Experts of a small language model.
Size: 13 layers, width 384, 70.3M parameters.
Training: a variant of Adam for the experts, 11479 steps.
Below are experts of layer 5 (counted from 0) of a mixture-of-experts language model. Rows are named router (the router's row for the expert), down (a neuron's output weights, with its number) and show model dimensions 240-287. Each number is 128 + 24 x the weight over its row's rms, rounded and kept within 0 to 255. Numbers have three digits each.
After each expert's rows: a language model's description of what the expert responds to. This comes from a sample of Wikipedia text that the model never trained on.

# expert 6
router:095115129140167107118116102155117107121108154168128134077174129157129114156139163116148175155137152106163117091116154125088147099131168129162193
down0:140128105166068136138116175111115080096113095128146111169127109116137132116124112124151099139145178130138129112130117154142130169118118138115141
down1:142141142123146131110120117150152136092111170107151111155130159146181126144136161079179125114093106145131082142099127118110047133142144128168117
down2:119092087131110117080095122090167104163110143074116084162103198146133189143092105138150114112141121117133116079095103127106131112165142078125131
down3:151146094118107077116124143096103107150152139136089073149123095081109138100140145157130127111158135125170121149094120098181075156110126142092126
down4:102115139097151124160115114126145139152097129092131129145094139088135113193132125156124112099115151122157170113088153130145140123118116161148096
down5:167122114133160116151092166151101103163136159140105124119096163127136119157141153117145127114132122137146118137121127142140147151123112115071150
down6:108112135122113135133098125127152113153154104116120110064182136133150158121106136167133132119156112153094133105149159159131109125131139104139114
down7:157138120115142162141103116145106102086147201103165138114121141129128107147128127111110146126121111144105093135120124121111118147135151178180111
down8:152110110127166147106117129143119098124141153134116158109147168148093122171169172160184131118094134102152116091106122130144130161147156142121140
down9:138104143152137151087094168135101086116159104136091141150182174105138104121136147119143138160124165119124146117132125120135159111123115165131103
down10:133117145110137159142157141110116182141086151156100107153042135148129151179139130137141185170103108116122143151110120163150152102165132117111139
down11:131124121116116157141126110156133060102145155136106096129138126167074144060143138124126122126151116128119143123174111052152112134110071151112129
down12:122064140133102059121177092158157149118160159149143165104120134107146132146146126112146156158123140096130111117163134127144111138089118108146096
down13:092168133140116146112126125093086155100105095140128119131146089108179127068143121104093115134145172146150107144097128129114115118128128163118116
down14:107139121145146149118106142158105140130134099114141115133162146118130077155165102087119086076098161111133133118163116149128152134091110158126119
down15:089138187137110096132156161116118127122126127138111119149131116133109138149101143111096111091185093128145116110133145165115168155151099120144107
down16:172120070113125137119096145126170108093093122155165171171160128133070117142122163102164110107139097116124121149126121136161142147151174134104124
down17:104123099142145164138127163113112161091159113142151134125178065141045123111111154085119132148126122133143126197146125115124146140111129117111147
down18:137131120089083144140163112144130165135142118157145110162142140082110159124138176145106182124124141105139114067098124125107096127131139119094140
down19:109129130147163124129074127117131160078149114110089086155124122129136122159110151134130115135115122144056108116109130122112115135081110136127137
down20:140132135114152118109168129131112120137131112108138140121121174144098089125105151136174156110135122127110122135091147140106115135128151175182121
down21:097110118118139094153139133125154129127189103118112148155172077148136140150090171069144135082125133143141115168120172097139126143128112122129121
down22:187150145132136131141116129127081140123125117137145165128104124133144118153120163142086140166110165115171152165161134116103143110160171112125127
down23:088141106157115133096122152127098096144121143066140142095129157111120159110106108132125087123141148140155162139142132140126124118119137113096105
down24:111151107146117119143130112138135140104141142130183161150139095126143131147114151154132159141112114117139144147091157183081156150114128089154115
down25:132110066174070113131138126115107141144135146103145123157079128081162136097091096140157144139164166136158090141121148071151094142132140139105124
down26:151146166123074115131161149126111112129145130124146115173138121138114157119119106114105137156142150128096156121106114155135174138145155141115142
down27:132139131138118133111134107174103099145131139159101127117149150108129128144128092157168118150131146108102152103138102119137097129154102166175137
down28:176161117128153138123158145152110113139120116115133172137126118132132158157149145139166125112092106111088136132121077105090161112131101202104117
down29:138172157151122115131161150123140137121126123147145153080132112118145149135109087131158133155164100132111137161168114138104151092084115142122158
down30:127099111150128131162125141085134158126143151136109154180156097175119154149117130099143116149121140099127138106123054123113153139108117119152118
What it handles: Inner syllables of words and names, such as ne-ur-on, er-up-ted, Te-a Party, plus year digits and table pipes.

# expert 10
router:107096125116136106116144152145121114113081148145117121146191153138123152128153169101149181098139160160169102130127180128104118150120169128155146
down0:119135152152119171099112110077167125159179135122119157117101097124169164074093127131105085138144092106125135138119152098094132121173125091110118
down1:132143118127082098112126093114135089103163132133152162179123123127121168120092189134162117143144144092144144108153151151067110107094088144141098
down2:131145108111130113155122085087139148170082118152186143099149156154126133106142144122106135122142099131137134141125109118129154113146139157099064
down3:143160109097152159115110115092085137145079126135132087175144162100116064153119134113121160135149151117154152094143129108125130113117154142125160
down4:085137134130132097170111151073114129123157105121134114111120179126104170096078074117135095176102126118113132104113144135094139159130097146124093
down5:134137108113123117119153121160113124120119164161107124112099119117171148209116131149165127108106155106142145130125147144156140160129125130111136
down6:142111114143170110143084088125120114135105120160124186117112140118125140126140074078130135138112143126133106122177135134155093127134170141126104
down7:131084104149126132128148128166163140142140118126126129127141150141131096102117113155131134104154116134152160122107124152116153145069117108132111
down8:142172111138143142133133095139148115115086153139154112112116126127101145149148109116177154140111112146137118145190129115097092079114106110136110
down9:102165108153111122158162139152101122137100150119147101102124127144090133169114158175163135105155145137164122130121189125122106097103104111170120
down10:116159134085099089091131159132110132133112150121135099142168137086136160131123125143157125170126106116135141144165159090110159177116132130145141
down11:092092098129090117100088135125139164112092148140116120150146087122087134174126108150148156150110121148129105148090102147139105135157121124083115
down12:100093098146161145102146119137121114137133134136163095099164122109152135100110106133129142116128132109125134156131126099133133070079111157096097
down13:123134152150138130118149154102164148143157127123109122138141086122177111122139167143106151165137131131156105124123103127112124162078082161135130
down14:116124090124139114170189172126116093134173146150121121121109148141122120095112124129158109197189133110121153127125155118113129122118111127123082
down15:133101145126149108144047109090162133150095116136125170134124129143122123105094131099122124087137164118104107126113152147080151132147150111109118
down16:113163155141122099140133110111119186125112141127128124089167107093098092152152136145116140137179110156110114081155137112118114133087132122115140
down17:162109115129124126124118145136126117157146110133110191125102141116126168088133132093139120115111128110142174108092155162050142147109130107127157
down18:099148070143139126141107134163190109116122120185171117110117100112148178168151122217119131132161140148131083105126165139142099131108148157087117
down19:152143150129117111178153100135116120153155141135134168094129153156160139146125086121125131100131073133140132153137153112149116133130139126159115
down20:124117121167146126121132144124095142073108119142139118128135107116096084181132132101147153130128132126189133146143129185098132164139109163155139
down21:067139165112121106173109107131113128132150130104085095173120127141123126121142103152134098125093116150136165167133151101145149134138134148154134
down22:094124119122137097106112154131144131084082153153110081164128117148113119103155149138127118114141115117095123131143121158139136110135153133118147
down23:142152147143098157132110135154117146084113130097192144132163139134089106128109129101137105110154113168107135157149139173128114108115087076106124
down24:100124116177190133113146135162123098133112134115117148140148154125149127074158139113108144096094141126124108106118086144142158118132112179119150
down25:108143112134168161106095122120149133121127116154179149086108094145114088152139099122128112154070155113127092129136131125146100147156118138134113
down26:127187117183131135123147142116141130129121120129163135187154092158094113125110149100151154089131078108111128161136116070143101084100153166115095
down27:106169125131130122122124168130122127104142169116127086151174086158146152153127156140094129107135148122101136147108103118126153130112188122123173
down28:107119125098137072172097111103149177106129073128104153112091133129130143133100163140062151110100207129116097149131132108121163154120102101163125
down29:137140178128108106134108120172158141170145117143122099127129150120132109142117103104103157101122081120134146132130124137145135084188125117135118
down30:120155184178149148137117119130150184129110124118118138146094140146106150128143079120140091147113150154074129133124132153138062104113092130118118
What it handles: Prepositions and of the, for the, against, such as, right after a noun, such as careers of, Society for the.

# expert 3
router:091125108140134123115106204109136093135105196154129152151151142164143130219130128115129163096157135137136095153118140143114131117123152115175111
down0:136142105101147102146138076142089119094148097108117124153139132076127108114127091173151139144152134143128095130135116093132147151096140125089155
down1:089102118127088156147108089119117158111101113122172087141146147144115160144131158117134116091161117094123114130069167081127097158109139148101117
down2:140091110118080129082081139123111158108139140105156113090123163101120152133127089117108123147073109112110082105175080124117123152119118102146115
down3:154138093152158106101134137138148069121164067120160139080135097143048190096105122150111161115148116110125153136110110122126130064091126146154125
down4:121136059089143157139094122113107102156135136105088150095150118147160122061121133111086122137117179121133140153110176125093124153094143135104138
down5:139148109110126155126137146132173143119104137131158159131149156124110117091097113142141128127097172138112124143157100094146133130165145141134122
down6:107121121181144092118123102130127118070137152134153107113129152140111137144095142110091129103112103068141133158122137112122143162123118079110084
down7:137135117127185088127142132152104170192122106170143130135156116116136129144164175100117108136110117138124154129123131129122089135137078161158092
down8:140097100138126145099134118139128135078144113079104130153081123116103154111120165119132122154130173113154125144083128107106128131146133113123135
down9:090111123099142154094125111133193168117129161159124159147151131193109129132121109137161130156174124110103152120081166137127118115099149095134104
down10:121078120106068144152098146086174167120129126136125141132112126123112149087182100174116140100100109127112182145131139129121127107145150147142135
down11:152157123084127116127097140100154090109147148198117068139133112137121124133157156124149135164102086110128139074094129135134125115117161150083154
down12:117098106181132142117129127102138111134115106169097148119119138153129130174156152141132139135155090104124124138102125115118074138153128133131156
down13:108150116111094081158118137150131126134137123172181126129201106103127116127151161141141167126144203139137130131133123119121135146092107112142144
down14:118117112124086153155125139141120140114101154101130146116172138123120160106156128131118117119148118140138094156132134142122116131163147076114178
down15:151125151139169113132099115104147122147148127082128139115136136125100115138102113140175178104075093153106127148122149114166129137130132126167104
down16:118135152125156136074119138112140064117102151102114157155166126117112106106176164125157149102111130130128103182159121096126115120127148172112087
down17:124147155088148083163160135138090160124135165088116105110130103137109097143151148144084148087130138139134149144128129171127123104166100116126148
down18:104134115137107103132163110118105114106095104113126089090158177134174122128182120080163134135132117175147078130112137174155122142150143111184108
down19:128114134133099114107143142113091120161063114089103131145141123124084083103163116100140111191141128132115130123139140141101193095097096148116142
down20:145133091108136135131127111125144146120157163108122107110094140176109125172102151134163118122120131102104141126172165114086161115113115114110150
down21:160135109113101131114100115170162109145127089129148151102126163116110104132092152144155143142099126158145125130157143152126124097136122140180099
down22:133144120112143090156115106136150111131108155117177105078119142150115114121139135152146122108145158131124130084132148100168148091122113115140137
down23:122129093086097143093153102131182129115135142147167128112100162146125125142104121109137125134124132097105168099154135120084164145108123108098162
down24:122124133069143118164139128123147143103116149154128120160095130163142149140135130107156134100146130135179143152131094114115124149120164069142159
down25:131145132118137103123162101147142140099128135106159113158131133125100115117135179201134130120166102125113134123116112098143108164095147129097145
down26:133105150107124130134136140151125139136131143116110098181125130120104156142135154116129118160098157100101138119113124103146133154133158101120137
down27:162122115116123169141140107115132112137125137132136150172156118155083096116104129121116125158123138127152115108148118125130160125155163123126113
down28:156089134069132097152150129140173143131135121144177153080086183136163154123121139126142130106133151131131142118151115120098098093093140171142162
down29:116133134085108103146115155156142118127107130090131118178126164098130130088179168169122131129123118096118138134124149139183135099123134191150126
down30:161164135094142152135126164107115080133123125122116131142114131144115108150124130102103105109141107129133151090144157167120105106095122155133133
What it handles: Pieces of names right after a capital letter, such as W-en-qing, W-al-ters, St-on-ington, plus table separator rows, Born fields and line breaks.

# expert 11
router:113134066130180118127133149152118111141144157170118151141169166166156116169147171114124172107166154163150121128124144134093108104104156133133141
down0:158133103142182163149194079140108128132141137111156154125149147119109127113135123126140166152178103102112121148127127148117139090126082152134122
down1:113153113111115099124154144169118104124137128118151120116108140118096113135117140171108134116151158148113159118119123096135063161154134136137137
down2:100086162120116112147123132114140149126113130137154122081113119121124177085132138136132144118105162128140096170081183086149122117146119155148142
down3:165107129140158145086110100081146151123110106118150088108122131153096136065131117117181181154075074155140156127145106155134135112180142109104114
down4:105104111111110139114144145178133100143145111159085127127126137120137144106129107184180161135098165111088145137129127095141139119141124171093121
down5:147104154106141142122081131107091106129144140133157103170116146119139162139123170113159129160167156127147163118142138176119146121099099099143120
down6:119148185118135128106180149126124117104134150177106100107128142084096179119149155096156101117139148131142113159133137093122131130112134146149157
down7:114185120120127085186114124122154116111142137113143116123106144085125171122096099148140150098123152093112120101132115119150126140159141104113111
down8:115114118064128160148140110126132123114111077130133094122173095090167125140121115126101137155144140116115141123134145140129121110160144082099126
down9:155093147088137124117177086166122117136129139123103125096125151128138154168081104119127119124133125094157095112142086145162113152099120159146134
down10:077093105150110137101140149122134108142122128078129151114130106124118089057155161134133088115129088122125116142102131154132099128109110097147120
down11:117117122093140125123111120136100157160132136126060106145133111139104104117079081147094145165131091114181132129104124134131102069138163135139135
down12:126130130109116114151121142124164109116115124169139065099097121145124144152162103144119088102131120153112121137141158132123148118119165148132146
down13:122103139109124140128125108175137118119138103140060133126125156129108149100114081102128140103106159115152159103143164096123121129149180140132129
down14:131134176138108118105130128128152133123111131041057178124055124118112077132084100116114134122160086133140124143092084149148129141158139087175107
down15:110094152116129135145094151143096115119123103138086144125148140143134149153137141162099159168190085100129136151121135127132098140120136174084165
down16:101167112168145155119115136177164060127144150091159086127165135084141135128170107128087135125170089111139133141160099109149128096106125107086118
down17:153189097134127131142133086168141122156091144141161103082164150083150139158160089108147153148081110152154148131114125136131122112079116205157140
down18:112116092132140141156127129145106140138137125123106130152159158143133128128124129118109116110123111154144144120113087096151143126112136138141176
down19:160100156173134090086134134096145120133149143120113105146103162110119087107103116149167124113141145090092132148127106120119117132152106089177140
down20:109132119153153144145144136114117148130167140127147163133115175095142161140104141117131089112111128084121098146128158120111170105117120135128117
down21:131082156163132146127170122162189153175116134143125110137113169145184110130119140090120127122172150118126133135052129110129120093086164109140139
down22:124150169128110115180147085127145122126108132111113120079121154140114138164193183146102097087110110121074117120119111104129167201138159118154114
down23:163117130131121155120122153158153164104098157134157139112166065120165131150127129124159109119131148147129116125153142142126108158133135151141118
down24:131127113132087137170143108142120122099069095146095107145160152121165107110148095188117173107123153150103087133151144151139101134127163127151132
down25:168128123106117132136114126089072138129109106150115142131132107154115150091071139132149115119109140110163128115135146115134144090150168042161126
down26:156113122144137088128096176160169141107159157105148140157144115138091094130111163110096154125152112116121139084118151120089123109124103090155129
down27:125133127139156166082118139149100112133128117096125140127086138149123124139108193116112122108091131118100136118094111174115109094120118155162144
down28:107147114168129164106095135145145142128140102119116109085129087127156111131176111136114154112161082153105131124125136146102112138196114172110092
down29:156105161095143096110175116094111151087122108128105109115091063125150169124123104112106125123067160116136132108132096136141159148089119149125147
down30:156177126170163092160085135149158184176153114160127129073166126112121143083111152148123099151123134135122103127118107150136102093138126108121131
What it handles: Year and day digits in dates, birth and age fields, table date cells, plus sentence-initial He and In.

# expert 4
router:080121124114103103149108156142141129092130104147116102119161114126087115132149143097130158097148134144158105120084156144072111131106124107135119
down0:085123140127111150140150122138167113159149127142084107136191085118131099128196171089098147095125115144148122159112105063118120135143132177170152
down1:099120173167131128072150143103168159104143123102132109148080090147100119112104141127155107116123177104085140167142148179117141156128102094121131
down2:126156073115091116125096161157119108171130130138121102091135118151142111055092112149088087149125145117122168103166147125131143100135163107110090
down3:106115151168112157089109124104170133118150108163142143115122133132122159106072129130148181107150136126103121132130120107126179160122186149084139
down4:139099130121116138124096101147110147119134099165168105124164100153128081123094128094105157123126109070151114129127098133171135148107106111079147
down5:086124094123116146132160139151133139114109130115120116106132122100144146141100125105121112108135118139104147095113132140150120132121093146063163
down6:148122123137159132144178152111130137095127107097105117134127144176150119125127161117147150128111092145159147128101140184144126132119131136118150
down7:145106093165157115130141116163105143133080111125128109125141104153156125107144122121122144151161115113107130121165120099140147160175202118192140
down8:132160154126143144133125125103146160128136105115134146151103158140143087177139118131145111110129111129134139146074100175152097091118114131075147
down9:136119139128135133087116134157143096092153132145126126100169136161157161073150106169118137152148160120116092111125157088093142143066128134136117
down10:117148125169106134140107173155105211115129151137096172144145138164135099092144154137138099080145131160124114114105157112108137134116131122125165
down11:112097087129143153149132132117152144100101116121077107090129085117091129100089193092152125110154118107108131116150127092118085106185139125088102
down12:150121111144138105139147084126143108148121128185177107101146092133120109187152131157165156138126130103120150124126091072113118156138109139127101
down13:140122094124131128144114154095103141139098146111125116116163139118098112210146113101135125136143157107136172132141187124165131120157114098112156
down14:125132113128144152132090160152057175106114108112172090132154122107120116234137140126138124118084138146134124118097103166141149141193121090111106
down15:154154096147165133120086142129125146139093130109147138121118074116107132000168108140140133152144138161114132142194151140138130132131147093128146
down16:085170111158124174179151131112143140093135132068154140153113114127142157099115109118184122107149123163177142134123137105117110153204116129134122
down17:149079120129133167089103155130100158128101136141127160100088139158160176050176112104113124138106139141138147151158149121084116151173119133132134
down18:102159106161162147100129123080097136131173112111135120170144120152085131150115147138160115130126120109137130098144174141115190128126134088211160
down19:169082111147127123092068104126148125132142126149122144134133115121117137138132109113158119115116122105107145139100153116087169080108146124084135
down20:134119162089135127088119124112144070112109169130117117112096092144163124135154094121160161134080184082139104098133115117112105148127108142127093
down21:153097133175098136130154131167128111120167121115128138120111160146145135060108117112115122133137160145168165081202134136083078133153111100187119
down22:136119124106114161125160122115117140133145139124137151143080150135138135174104118126134165170133146167102137092115169103115157156144114126153116
down23:071132091127187107131164153076130158144107148115113112101107120113126095189147185153119165143140139118117171133153105102129136165127119141142160
down24:112148111116131115142159141116107143098147145162125088125113138133106139255166157121150177136137109140124119156076171104109116141142092128125120
down25:143110144144126136128110130097126164088107097162136116156134112078069161133113100116130059108128136135105134144093118127115126142141115124109118
down26:091122124161113131120138135134159113099146146148109142112105136093123140064075106112119141091156071156092125144147139126119130079125135093124125
down27:084162114140140099135152164144108118141071098116180118186105121129143122174130126103140162126132106148103114138101133154089103153110117121098108
down28:113133134122152145128109082155075128120163119121108159178118096119165099118110118138127085123108130123141172097120139151155089131086130108145099
down29:117175142147111119110086142125128126118157112131148154138125119134147097182118154137091106146140158186144112135171168159177131109145120141114123
down30:100154095145102120148122134107145128090124124158122149102089113141164132132129110120148128117128076138154128111149087134138095099128134161119153
What it handles: Coordinate endings, km² areas, elevation and population fields, demographic table rows, and census prose such as were opposite-sex married.

# expert 9
router:091081130144116093120149165173130109099098148161102109130154141154109158169137170121159194073150134110162118125120166126093126105121179133174146
down0:125138098144114120132119098099129167164158104130174165139116128141098189071135115158111110129110162167119169159141171121172110116134113116117155
down1:151103130126139123100094129135174079133105118160146130109121151124065136116132148183120151139153139097122129124135133137131160090095117162095066
down2:132149129137166092096121153134140098124110140170146116147116122126164092137147143119161115165125079157128095120104177143117132138091139131127086
down3:089130134119153139118107107126084121139158131143110135092117122141083162118153123100095167117105119113082127171123077159144112136171099116122123
down4:155115115154117162127122137116122130099108129084131133111131098132121096081157068094148166171193113126125154151127095135089119142133112115114106
down5:152091133157082118084151103155115115158125131089140167133153077129143156115103140099134147140160100143104138143092138125143165147147152120120110
down6:104097123125122127084107130134116119143142136139116160146128121107134141157145156111136137099086132096128128143124104151146152202116160127140120
down7:120164122159194112147135115128112134130149127118126119153140137098106087104112125112091153149124098157146128152121110131116124130063137125135145
down8:161129127101133125080137130128152131149141119146133111133145149113125141167127159126131114102105127133079112136099159169128146140128143102124115
down9:172136086145141132115122121127104127143102099091143110163161152107081114086139146088094166142082164148137116095119124125137141102091142142117080
down10:140056126059122086131083153095127146130116122138157164140129142151174130125161124074116149115104141127127113134147126150116143111133125058146150
down11:130087116120091144144116120162113172123104151114128086070133110145103133068140116097129118125111109149156114106161113144116120134097129111124120
down12:123136165141167140126110136105139137109120114174107121130112118147089128153130134091103129129119106160142118095111131115106130143130121113148133
down13:138103160111130123120126138118169144124112141126148111113094122117145136128151121151112198137157131136142171135153077127122112116160178126141132
down14:087090158148079139180126124110116097119038151155133140192122133108129103136164134117127152113077134125157142115169121090152170142149140126132130
down15:105105152155157100145136139122107137077115112144121122191130132138097138115153148111124080084136044095142112169102140140138107132118091115100123
down16:138110129137136107097120102118137137123088104141135155119098149101139167128132084152124138140111132112135152117120123105160153158111170137185110
down17:120109096122144147098097153105131158135113137080127132124154116088123137151130119160105120132147118159107139149139133148085114158115087145105132
down18:125141152132150193091133138097125110138098130144168121119133145152127161168135124150137143108152109151133096131145130144126136163159127169131157
down19:100129161125124157096116125149105120135143081116093147107135111109119090068154118122083115129129126145100104148141142107091100126130149097129132
down20:122153113175115130128091122166107124143150131135133092144129083144139113103093129154156145111108153097113121133145127159142128126165116106062095
down21:144140106137147110118106175084111131136145167115108138153129137130100143166074097125104151123167077166095128148105152107131110173141104111166121
down22:086142142145107160135081131089097145112112122103112125134146113138129156123070120112131115111153110113147135136130091121169082135138113163102145
down23:100136151180147112118105108105108124102156127094162146120103100093142104148128162142120104098112140141143098155155143117117122136104148071132142
down24:091102164145139107144146139132088132130109117134092091102129142136123117160143185150116134142102102136124142175119162114125099127116176156139124
down25:174128114137095172085163146096134157139154171107156158132155174145104173168167112150128147103126103097138128172135130159097127156129107138127118
down26:153140138161147143150085119149078143174147129145177096124130139172148124121150147126152152141116092144085117151147145086094091111113133155112136
down27:157112131131121117111133120125140077133088157129142134238141127113138153105140138123104143105138064112117145129116119159085143168125179075121141
down28:107105090126087081134072159164120148154160122141112131116201105117123100110124128127124163129143111163144105115105138176108142124150100093086133
down29:152157117147143128134189100106053133086129117136117080139179101152098107200120173083184158101124098149146123119120088112136119122139122135125155
down30:087149118107132140096152123150142118092116126130124136140159145129142114144107136136132132123165125101180179126121115136120133151113135155124130
What it handles: Final pieces of names and words, such as Talies-in, Zales-ki, migr-ants, Atax-ia, plus possessive 's, Cup and City.

# expert 5
router:128110132159124130139137135135147121149117149170115148113134134153125132185158168114162155109143135152159108099106156122119121112134161134165140
down0:135097139150131139128119085065080064099114130111149111149124148127118143118091136126120126081132169134108106152141109152148134136178131099108126
down1:120143127091111116111127112153136152175126130097131127113142138109168111120139151146173111174107152139085145152081076129152112081112107152121153
down2:154120077128169118115125133108106134132162097119124090104150107144123127141138159143102131152115127128121093095142167137084131145092114121143098
down3:118098097117145141138117101101114102113123130126123164134138133091094159136134124142125126120149103119114156077154091152147104119125169099152149
down4:139153132157093124144086148150119126140114175114132107136129105142071117168118151151099111141109110130113053092087162160097119126116127117110109
down5:116138123148098119128174127158167167127134135116137137137144145129154138095130148123142120147124130138122176131093152107155107158144141119050198
down6:137110111096121127111176141135131124145146103135153134092127168126164123102138152145101133148114152119186108097168114103133135109136159144065133
down7:144118067140120117140112120116158170123113172137124113128139134135064145149139148107120129166110119097178171098101127092131181150166146095091136
down8:096113124100109110174122167132132103098077085135109129157116163133130152119113112115177152159124172127119126105128124131157168099179154166140116
down9:155094137132115094136077094127155133140125089152139080078114125181156122102101089119152168134121166142086118091146139115138140131096129103128123
down10:117109099110141166124116140095149135128113142133156111192135109188081151166120134114114100102112106138133091107108173143086152098117099112120127
down11:157129121130112171120083135137104057138132113132132087112139169134134143132104102104156119143147150093091113104118133112164128123108123118096108
down12:127126101133133152133085135122104126100166146160101150147063103121127113152124120130118116115172108135121125117130083122139183162146130133124102
down13:126137147119133126102130145135114117150086149094109146125133130126111111151117153080142155180148128153164140187086156106080179119107081125105170
down14:108095137126073093052129124112124095086094135090120084105088094113158120151139148133107116107132110105098126132139142150141143091148104136130152
down15:116118110147159153176133132115101128105123143111080124139149138153107130092138143136127083131171110123099089136119146116122112085085185101129134
down16:135140126157124109111156136164111144143137104095112121119104098119112087117139141138120112125117107117149147100146199186060128127115161170146109
down17:148082090096097116124108107106164153093094124136126129114134139114136155130180111100127089134141128111141129149162100141144164156108119094123157
down18:108123145086150125129102124136114114145117143130091154160159131157151110143152117152128107130119148088131115108105095136153177111126194149132123
down19:087151197139175133136078127147131111124151154085177140142129118124152121182090149136151118105159114139133103171129147159151123154099143123121134
down20:171141119111136169114155118147131128137143144138081161103123090114116135096119115150105127156120161138131060102128113098113147132108146115097122
down21:139132156144138074116124127128155142106117158106110127151106155109146143148128129101177188142125109102155065142078131119101162125152147146136124
down22:137113149132124104127118144154147077138119128105115114080124108091154117156136113134093137144118088143128147150109163133109137087106156139128113
down23:145184091150092107080121150136150146116136119143160128128095140133126121129164128116139154125124137126115127123191109119139163136094116112162133
down24:114115167114090128142117124134120137143148098176112125106159108153185147131091142087099136130146122149117081153100096179147157105123141121113143
down25:153092086141122135117131135097141118135137124135156141127151105166099091156120125142126117121133128117132082144104113103123133164102121093095164
down26:148177149117109157097129122138192117113132156091116101130134168091134098116094118130145134166137144141142110124147088112084138105144102129136122
down27:122175104138103141158117094169111146140149157108137168061095121162126130146127152157188170118090165138116090129099129111125164105128129173143108
down28:121146095122126089113159119150167129133121134106145155146113135124133144127091141144134162132113102170131148143169132153081074130114141097103108
down29:128115142084103125104126146162095089144126122130156168097152133098155133098150139173128116151169130115142145135160124177144125123152131154118130
down30:171138088111138108118123145100105112153170107052128135125121148099106132093125135170101111106117173121118165129118119156122116113135115125156122
What it handles: Paragraph breaks before section headings, table cells in sports rosters, and letters inside Turkish or Spanish names, such as Yag-ü-e, Moğ-ult-ay.

# expert 0
router:077120114102153124129115186137130133121130160150125107094132131159153137170155140087142151149150133106160120149126120099145141122166140132140139
down0:122133137121107121126126117127123135138140121147172140103091149126167165140112110116153127126141144099115135171134120128122152096132149121215123
down1:140110118135139104130156124124056141112141166117150135096104163124152137150049104154154144121107109096121150144170174148076086165101130125142159
down2:112117123097146156095144116088103138129101127140104116134148135141099122107129128150148124095169176165121149134144154122139139147124111094102168
down3:061114111134175085138103136116126114147132117163106110141088139120154151115108127160112154111117131116141116166138135096108119116166117133132107
down4:122099098096153111138124137137133147099078135117104150097153155109134179099156101137143146146057065108103120158126097179191140119094114111145105
down5:142105132145143113132176162102092162162133103120170125136101119145140106138159170155153156117122165154142132131133171118110111118110133130101159
down6:082108130124120116119117129110156129109143129104164102122117144128092138117115104117083117138159169162135167084152135156159092128106136178080094
down7:142133148125158148162083108143135094100147129152096098094159145133096131112108146130157099148133090118110128207142139105131125104085126157136126
down8:160154113138137130103111119137115085141081137144136127140166125140113094148086150125130103118108144154144151137118137092153151094152154162134110
down9:082108116142094174110139162110154123113129133126042158153093136143177143124073116144113106080128058093131101103121121107174124092104116134139136
down10:137156125111168192103162141177128141104126140084128137143128092145101117170112129092148153135158090138151107129129121124153131126127167097125113
down11:134103092146144130124127154111087176090111159136137143120135099111161131114124136169096113115120107128122062115120090137103139138093118094096134
down12:136130179121161083118142099150165121088124126198093145114167065112163154130097152103112127170075136105103159111121121155144122132123170144133142
down13:132123097146109144148102148133139077134156093151137138099138131110121121115125126094140130143116106161126112114151138092130113132109158083113134
down14:138117119120141069146139102122159127164144117132149127113076147122125104088126091153132136159104146103143159128142105141090137102139121170196109
down15:149098119110141119123119140115081173088105103145156132160126131105120150137100130123094131147112095194087131128137081126147115116115143097150145
down16:137132105175157100128146118134134177121087135131095123142126043148123131138176097119111152138117142105115128143109107122088130157097150083155089
down17:140133143146101096131158130163157130130136153163116122089130119151122147091138136150158134143116080140099097151150126117092120126128113144143173
down18:160132163147090145110125121134096143111119140110120123149112173119094140174157130103114133082106130124130108105110151175121134130170159116121115
down19:141147124097133146116127140127121112098136134173103103095141083117108166127103155168118153112130124132123149105109138138102108173153146131042162
down20:104143153108092146092112150134117116114158172136116129105147099129139140102087122131087151125130108143136136167119116121120127114145119168122137
down21:113101123112126144160154107084170095156109159108125165157160110177176136134125092093130130131139139139108150083127141148144127152094134135135120
down22:167088117153117172128140145094107143109121168162153121156109139129123119103173097135160112146134135137094156109135124118080129130104148188133120
down23:141158135123099119137119101150155145135121133165131089180146099129124153111101127134114150121131150171155152127155123141139146149131114124169153
down24:111140130133169172116149099120128115124082103126152149164129098141081137122096131129096094121140106170132143143153128116150128132147112106099114
down25:084131163132117141109107110092143101110168126137132175120112126135111101128116075175143121128102119109128133161110145108184133107114175120139078
down26:133148129138136138097131186131151134133124118145113138113101100096083107120115178142128102114153140119124122126135134142121095109101097152075163
down27:099131147126136166117134081110095173102138129124121138158115110140124124111137174098114139101090113121147119172137107136136135148092101104089141
down28:140148137108090136100131127086160137120110137114112139112133163104106169098124122143121128120137125148145153164128176124176171104076179162151094
down29:162144152134113124118123069112114136149125179133146087144125148116114141158121126130145129157129100153106193138123154153095201132118161124138108
down30:101170154160119138114110134125155120116118147122115114165168119088139131121100132129124148103117121187188135118131091118147116157119178076066087
What it handles: Word pieces inside names and words after a capital letter, such as F-orm, F-ue-go, Fa-ust, plus digits and table separators.